From a checkpoint of a small mixture-of-experts model trained on Wikipedia.
Experts: 48 experts in each of 10 layers, 160 SwiGLU neurons an expert, 2 picks a token, a sigmoid router, a shared expert of 128 neurons.
Training: a variant of SOAP for the experts, 6882 steps.
Below are experts of layer 3 (counted from 0) of a mixture-of-experts language model. Rows are named router (the router's row for the expert), down (a neuron's output weights, with its number) and show model dimensions 160-239. Each number is 200 + 20 x the weight over its row's rms, rounded and kept within 0 to 999.
After each expert's rows: a language model's description of what the expert responds to; "comes before" lists some tokens at least twice as common just after its tokens as in all text. This comes from a sample of Wikipedia text that the model never trained on. Tokens count by the router's weight.

# expert 0
router,165,194,242,190,162,206,216,207,191,202,217,186,204,234,203,196,191,213,215,179,185,215,162,144,191,226,210,194,197,173,183,195,173,195,217,219,234,209,213,191,187,214,220,200,185,208,192,188,142,213,184,222,190,213,212,173,179,184,194,166,186,189,223,193,190,192,191,207,231,203,222,210,193,224,204,202,177,247,223,214
down0,169,215,237,180,208,231,200,213,180,206,202,229,201,234,201,208,210,201,191,205,155,221,185,186,178,217,189,211,198,176,191,210,225,227,209,192,171,173,204,219,193,226,194,191,199,149,220,203,187,223,169,210,209,217,199,191,189,200,256,188,220,239,212,257,204,223,175,187,204,209,237,224,184,202,196,212,208,169,183,191
Description: Closing brackets, CJK bytes. Closing parentheses and braces ending parenthetical notes or units, plus CJK/Japanese byte pieces and time or score digits, as in (DST), 3:24, 45:02.78.
comes before: " |", "\n", "′", "″", ";", "\n\n"

# expert 42
router,177,213,219,185,151,208,209,224,195,219,193,178,191,216,210,236,204,201,193,175,196,196,206,177,178,200,187,191,196,198,186,230,212,203,209,196,228,182,216,174,189,182,215,216,193,206,186,199,187,176,198,191,205,208,164,175,195,174,181,148,174,168,230,194,188,206,204,229,214,183,192,203,202,198,169,193,181,224,190,206
down8,215,218,204,192,190,207,190,187,189,229,212,197,158,184,204,211,185,190,159,189,172,220,221,201,189,182,195,205,221,178,214,194,158,214,205,228,186,211,180,210,192,218,172,228,233,176,208,193,200,186,207,190,194,210,177,173,185,241,196,254,171,237,196,176,211,198,184,222,180,215,208,196,199,211,210,176,183,173,208,188
Description: Digits in numbers. Number tokens and digit pieces in statistics, tables, dates and measurements, such as 000, 50, 16.1%, 363 employees.
comes before: " |", ".", "%", "°", ")", "0"

# expert 16
router,147,196,215,194,182,213,199,195,171,222,183,197,204,197,195,229,185,218,183,205,183,199,182,191,185,196,192,189,226,196,202,199,197,214,182,201,186,192,218,188,216,179,199,183,197,218,195,211,163,211,232,207,187,238,210,199,193,184,212,166,201,177,252,211,199,201,199,212,229,224,187,180,202,204,182,197,177,237,228,208
down0,209,195,235,172,212,191,241,214,210,202,188,224,164,218,196,227,166,185,207,203,194,188,203,196,172,206,210,194,181,213,200,202,206,207,190,176,195,212,181,214,202,190,185,188,212,198,191,191,206,197,214,209,189,165,215,159,180,218,216,199,161,185,190,183,226,213,241,189,215,209,226,199,203,205,234,221,201,218,217,243
Description: Months and date ranges. Month names, year pieces and en dashes in dates, year spans and scores, such as July 22, February 18, 1997–2000, 1–3.
comes before: ",", ")", "–", "0", "1", "19"

# expert 23
router,161,175,251,191,161,211,227,204,186,224,199,205,180,202,198,197,194,179,225,200,200,188,191,206,210,203,218,207,199,207,210,193,221,192,203,206,214,199,203,158,167,197,198,189,208,195,164,192,174,209,200,202,176,190,174,210,196,178,179,165,201,144,251,192,205,185,204,223,221,245,210,180,181,210,198,165,173,221,218,186
down8,213,213,160,217,167,190,201,213,213,223,228,237,173,229,203,208,157,203,190,206,190,207,205,212,191,191,200,181,218,201,179,194,212,206,177,200,208,187,223,170,222,199,212,186,209,172,222,190,200,207,169,194,232,180,212,211,216,204,194,223,195,213,198,233,187,214,192,202,186,223,228,221,194,167,174,176,204,179,190,200
Description: Years, time, quantities. Years after in or dates, plus time and amount words, such as 2005, season, career, years, %, million.
comes before: " |", ")", ",", "–", ".", ":"

# expert 26
router,192,187,214,191,152,212,220,216,192,214,210,205,199,219,198,216,195,181,227,186,212,235,194,163,225,204,190,192,206,170,202,187,186,207,226,204,213,178,214,185,265,209,213,229,204,220,198,176,153,216,182,195,186,197,214,165,224,178,208,179,197,193,245,214,200,210,193,203,238,211,217,221,194,207,218,214,150,256,186,185
down0,199,191,179,165,197,198,189,184,185,194,217,190,194,218,205,206,204,174,220,178,197,216,217,217,210,208,209,227,218,215,209,176,188,159,196,190,196,218,221,201,180,213,241,166,196,163,195,205,184,219,221,216,191,189,239,203,217,193,186,192,198,223,216,203,208,191,155,179,215,189,206,206,213,228,196,217,201,207,183,236
Description: Abstract noun suffixes. Abstract nouns and -ation, -ity, -ment endings, often in infobox fields or politics, such as Educ-ation, puri-ty, birth, government.
comes before: ":", " of", " and", "s", "al", " in"

# expert 3
router,191,234,244,196,149,227,235,200,196,218,218,214,176,193,222,200,194,212,202,180,169,216,169,188,192,187,194,197,187,182,216,214,234,207,205,182,213,203,205,201,203,171,201,210,225,201,198,195,178,189,192,195,191,190,189,160,220,151,190,189,190,167,241,220,172,190,191,227,226,237,213,177,194,184,190,192,197,225,226,198
down0,232,220,202,201,181,192,185,227,190,192,199,217,192,205,195,196,189,205,194,225,188,164,212,160,198,199,201,180,199,221,205,204,207,195,208,219,180,192,220,203,202,210,217,209,216,175,196,177,201,234,183,152,172,192,184,215,219,195,223,197,237,207,221,219,213,195,191,224,174,180,188,185,178,211,179,209,193,220,170,229
Description: Table cell separators. Pipes, semicolons, dashes and zeros separating cells in statistics tables and semicolon lists, such as career totals, race results, box office figures.
comes before: " 0", "\n", "  ", " 1", " 2", " 3"

# expert 1
router,166,204,196,170,181,190,212,201,184,219,244,194,218,192,185,186,183,226,206,163,190,200,191,161,244,191,181,195,207,166,183,200,218,209,226,195,176,210,209,189,227,202,191,190,178,204,182,183,176,190,204,198,204,197,210,189,202,155,206,182,190,186,215,223,172,220,197,202,234,235,182,204,202,220,190,206,185,215,182,209
down0,196,204,166,215,214,202,191,197,194,225,177,206,206,181,241,206,174,193,215,194,213,190,200,195,204,201,179,157,191,196,193,175,215,193,167,204,186,198,204,205,209,230,179,199,183,205,192,217,227,214,212,237,179,174,171,223,180,169,226,225,226,187,220,180,206,193,211,161,187,223,186,192,212,203,211,192,199,214,180,181
Description: Head nouns, apostrophes. Nouns after the or a heading phrases and table headers, such as number, round, Cup, population, Title, plus apostrophes and word-final pieces like tum-our.
comes before: "s", " of", "{", " in", " for", "ed"

# expert 45
router,175,194,219,219,188,217,189,221,198,204,196,173,195,176,169,235,185,215,191,147,199,170,207,174,201,191,197,208,223,193,199,206,206,200,200,222,192,195,188,179,220,195,204,214,190,216,175,179,200,216,172,179,160,227,226,165,203,191,202,171,208,206,252,200,194,204,207,202,235,199,207,186,195,236,209,197,188,237,190,168
down0,185,195,238,215,189,189,193,204,213,190,204,193,211,172,191,174,243,210,209,212,204,159,212,205,207,174,182,171,177,176,230,169,228,195,188,222,201,240,185,213,187,219,234,206,195,211,241,159,237,196,194,184,206,220,228,185,212,209,195,170,202,194,202,216,176,232,227,213,217,215,216,191,181,199,224,170,189,191,198,177
Description: Table cell pipes. Pipe separators between Markdown table cells in headers, separator rows and data rows, such as Regions | Dates or ---|---.
comes before: "\n", "  ", " 1", "-", " 2", " 3"

# expert 13
router,156,204,199,195,181,194,212,237,169,205,199,199,196,194,166,198,201,197,189,178,188,233,199,180,177,234,205,185,189,168,213,232,196,218,178,225,196,189,209,190,191,196,200,197,197,237,182,200,196,189,226,194,192,169,196,184,228,190,194,178,165,203,198,203,190,211,215,191,214,205,225,224,224,214,210,181,206,240,208,176
down0,201,210,186,154,211,209,192,194,203,198,209,200,204,198,241,228,212,174,205,189,189,205,206,196,208,177,247,210,205,185,217,221,208,187,199,200,187,211,217,188,211,198,202,210,208,191,190,159,202,158,192,192,195,205,203,232,197,208,261,179,208,200,212,187,202,221,177,192,192,188,170,185,206,198,233,197,213,162,223,210
Description: Sentence-final punctuation, colons. Full stops ending sentences, colons after infobox field names like Parent: or Thesis:, and the prepositions at, by, near.
comes before: "\n\n", " The", " In", " He", " It", " This"

# expert 29
router,182,222,222,181,173,227,221,187,181,225,187,213,183,204,187,234,204,226,180,173,154,189,199,182,210,204,170,189,205,189,215,223,203,245,204,183,220,199,220,142,213,186,196,204,195,233,161,183,192,165,193,169,181,200,193,198,208,175,193,178,220,172,246,183,182,175,209,238,213,223,198,214,194,211,159,193,186,220,209,191
down0,183,215,228,193,236,164,200,176,194,181,188,187,230,198,171,192,178,186,212,195,206,218,222,181,171,215,222,219,160,201,194,221,202,202,219,185,195,209,202,207,227,172,183,204,202,152,229,186,178,216,212,194,165,238,157,211,218,184,211,185,226,250,200,182,198,196,172,205,156,204,210,230,206,188,215,182,209,208,174,219
Description: Clause connectors. Conjunctions and relative words opening clauses after commas, such as which, who, where, when, but, during, until, that.
comes before: " the", " a", " he", " it", " his", " they"

# expert 34
router,212,224,213,191,193,200,222,188,171,188,176,217,215,191,202,222,171,178,213,152,193,191,197,183,205,224,196,191,197,188,196,225,198,208,231,242,237,212,194,177,194,181,209,200,192,212,184,195,178,236,186,206,198,224,200,168,204,167,186,177,189,184,255,224,164,198,206,213,210,200,190,222,201,220,190,188,197,225,228,205
down0,203,212,179,214,208,201,190,183,181,204,223,211,221,217,212,180,188,227,207,220,200,159,176,181,203,217,205,205,182,236,191,187,176,215,200,164,230,170,199,173,213,223,226,185,211,218,215,177,150,170,183,207,203,186,223,232,214,194,193,191,192,186,186,222,184,188,166,202,179,190,204,217,205,182,171,242,222,178,222,210
Description: Table cell separators. Pipe characters separating table cells, especially in election result rows, plus list-starting hyphens and semicolons.
comes before: "  ", "\n", " 1", " \"", " 3", " 2"

# expert 43
router,165,231,212,205,161,195,193,218,198,200,192,201,204,185,205,216,186,212,202,127,201,211,227,197,175,223,185,172,199,184,194,211,206,197,231,219,211,212,198,177,208,190,168,190,203,191,186,161,182,186,183,216,178,215,160,168,174,184,210,160,200,197,222,227,199,214,206,233,199,237,177,189,214,191,166,204,180,226,206,210
down8,197,174,202,217,171,176,207,154,196,219,207,184,193,210,216,214,209,203,195,228,193,174,181,213,215,200,199,230,230,159,164,191,178,251,204,193,204,214,193,206,213,216,212,217,201,203,195,215,214,226,229,188,217,176,214,176,193,176,247,218,202,159,219,196,171,229,169,211,201,199,206,219,198,221,229,174,161,196,212,193
Description: Small numbers in tables. Single digit numbers in score, stat and ranking table cells, or match scores, such as 1, 0, 7–5, and first.
comes before: " |", "–", ".", ";", ":", " been"

# expert 46
router,198,240,210,186,160,213,212,192,188,206,202,183,217,220,197,251,212,182,192,173,159,207,216,183,174,212,214,190,235,176,215,237,230,246,198,225,201,179,180,181,214,225,219,174,221,220,210,215,179,205,203,170,170,188,205,174,208,197,205,164,198,194,206,216,171,184,206,217,211,233,199,194,178,191,170,213,167,206,221,187
down0,244,206,197,186,199,206,179,202,227,206,207,215,209,141,237,197,184,200,180,229,231,208,198,177,170,211,202,131,182,222,212,219,208,192,215,221,164,184,172,237,187,194,157,184,182,183,195,242,235,218,179,201,187,184,240,215,224,225,165,212,212,200,207,201,196,154,209,202,182,187,246,206,207,175,214,207,207,204,194,197
Description: Name starts, table blanks. Empty table cell spacing, and first names or directional words opening names, such as South, John, Christopher, West.
comes before: "|", " States", " Carolina", "'", " as", " Kingdom"

# expert 28
router,185,215,205,207,159,229,234,207,194,214,222,209,167,188,188,231,215,221,204,178,197,196,190,159,204,207,191,193,194,192,196,217,215,214,192,200,191,178,213,184,215,179,188,213,201,201,170,204,168,221,191,195,182,192,183,164,214,141,179,194,201,187,212,198,177,198,193,241,229,185,200,219,221,199,201,224,175,256,191,224
down0,178,203,161,232,216,186,195,222,201,178,196,215,159,167,194,165,200,189,221,208,202,230,188,203,189,219,227,177,205,204,217,192,230,218,213,192,220,166,189,201,217,222,166,190,194,188,201,165,170,211,196,220,219,197,219,225,237,227,174,209,192,219,200,214,208,211,197,225,181,190,235,211,232,219,227,200,226,195,233,185
Description: Place and institution nouns. Nouns naming places, buildings and institutions, often ending a proper name, such as School, County, Street, Airport, Highway, station.
comes before: ",", "s", ".", " in", " of", " and"

# expert 12
router,161,195,204,203,189,192,205,195,192,217,189,195,205,178,223,191,171,183,211,149,208,174,185,164,197,229,193,188,212,154,195,231,225,244,210,211,219,164,210,170,183,200,182,201,202,207,192,213,160,217,210,196,211,210,196,171,189,196,231,163,189,185,208,202,181,206,179,208,217,219,218,186,187,191,217,231,182,233,217,207
down0,161,201,206,200,189,189,221,163,192,199,178,193,210,182,204,203,215,184,222,226,183,211,197,202,198,206,172,192,221,196,221,181,235,208,213,202,227,198,153,214,212,220,191,182,199,178,216,200,220,190,198,205,220,180,202,189,208,214,235,211,221,210,222,166,183,192,167,183,197,170,191,186,225,171,220,201,218,210,172,227
Description: Common prepositions. Prepositions after a noun or verb, mostly of and to, also for, on, from, into, between, as in Leader of, because of.
comes before: " the", " a", " his", " be", " its", " their"

# expert 44
router,190,192,205,184,160,221,215,214,172,222,176,196,203,185,194,228,173,192,185,155,179,231,193,209,207,216,166,176,221,202,205,195,187,206,208,224,200,216,207,171,215,201,210,201,208,204,166,193,151,180,198,195,164,231,168,189,176,181,205,180,199,192,244,179,175,211,202,209,201,224,193,225,186,207,207,196,162,202,204,193
down0,203,197,173,198,158,189,201,184,178,167,196,209,185,187,208,169,225,210,201,197,203,200,196,228,228,187,168,186,199,210,177,193,211,193,206,180,181,164,206,200,234,214,198,204,187,187,203,182,178,212,204,198,217,206,193,177,176,193,199,185,207,192,206,186,185,171,157,200,205,217,231,222,204,176,199,210,202,188,193,224
Description: Equals and open brackets. Equals signs in section headings and formulas, and opening parentheses or brackets, such as == History ==, (Holocaust, (+36).
comes before: "=", "\n\n", "\n", "19", "born", "See"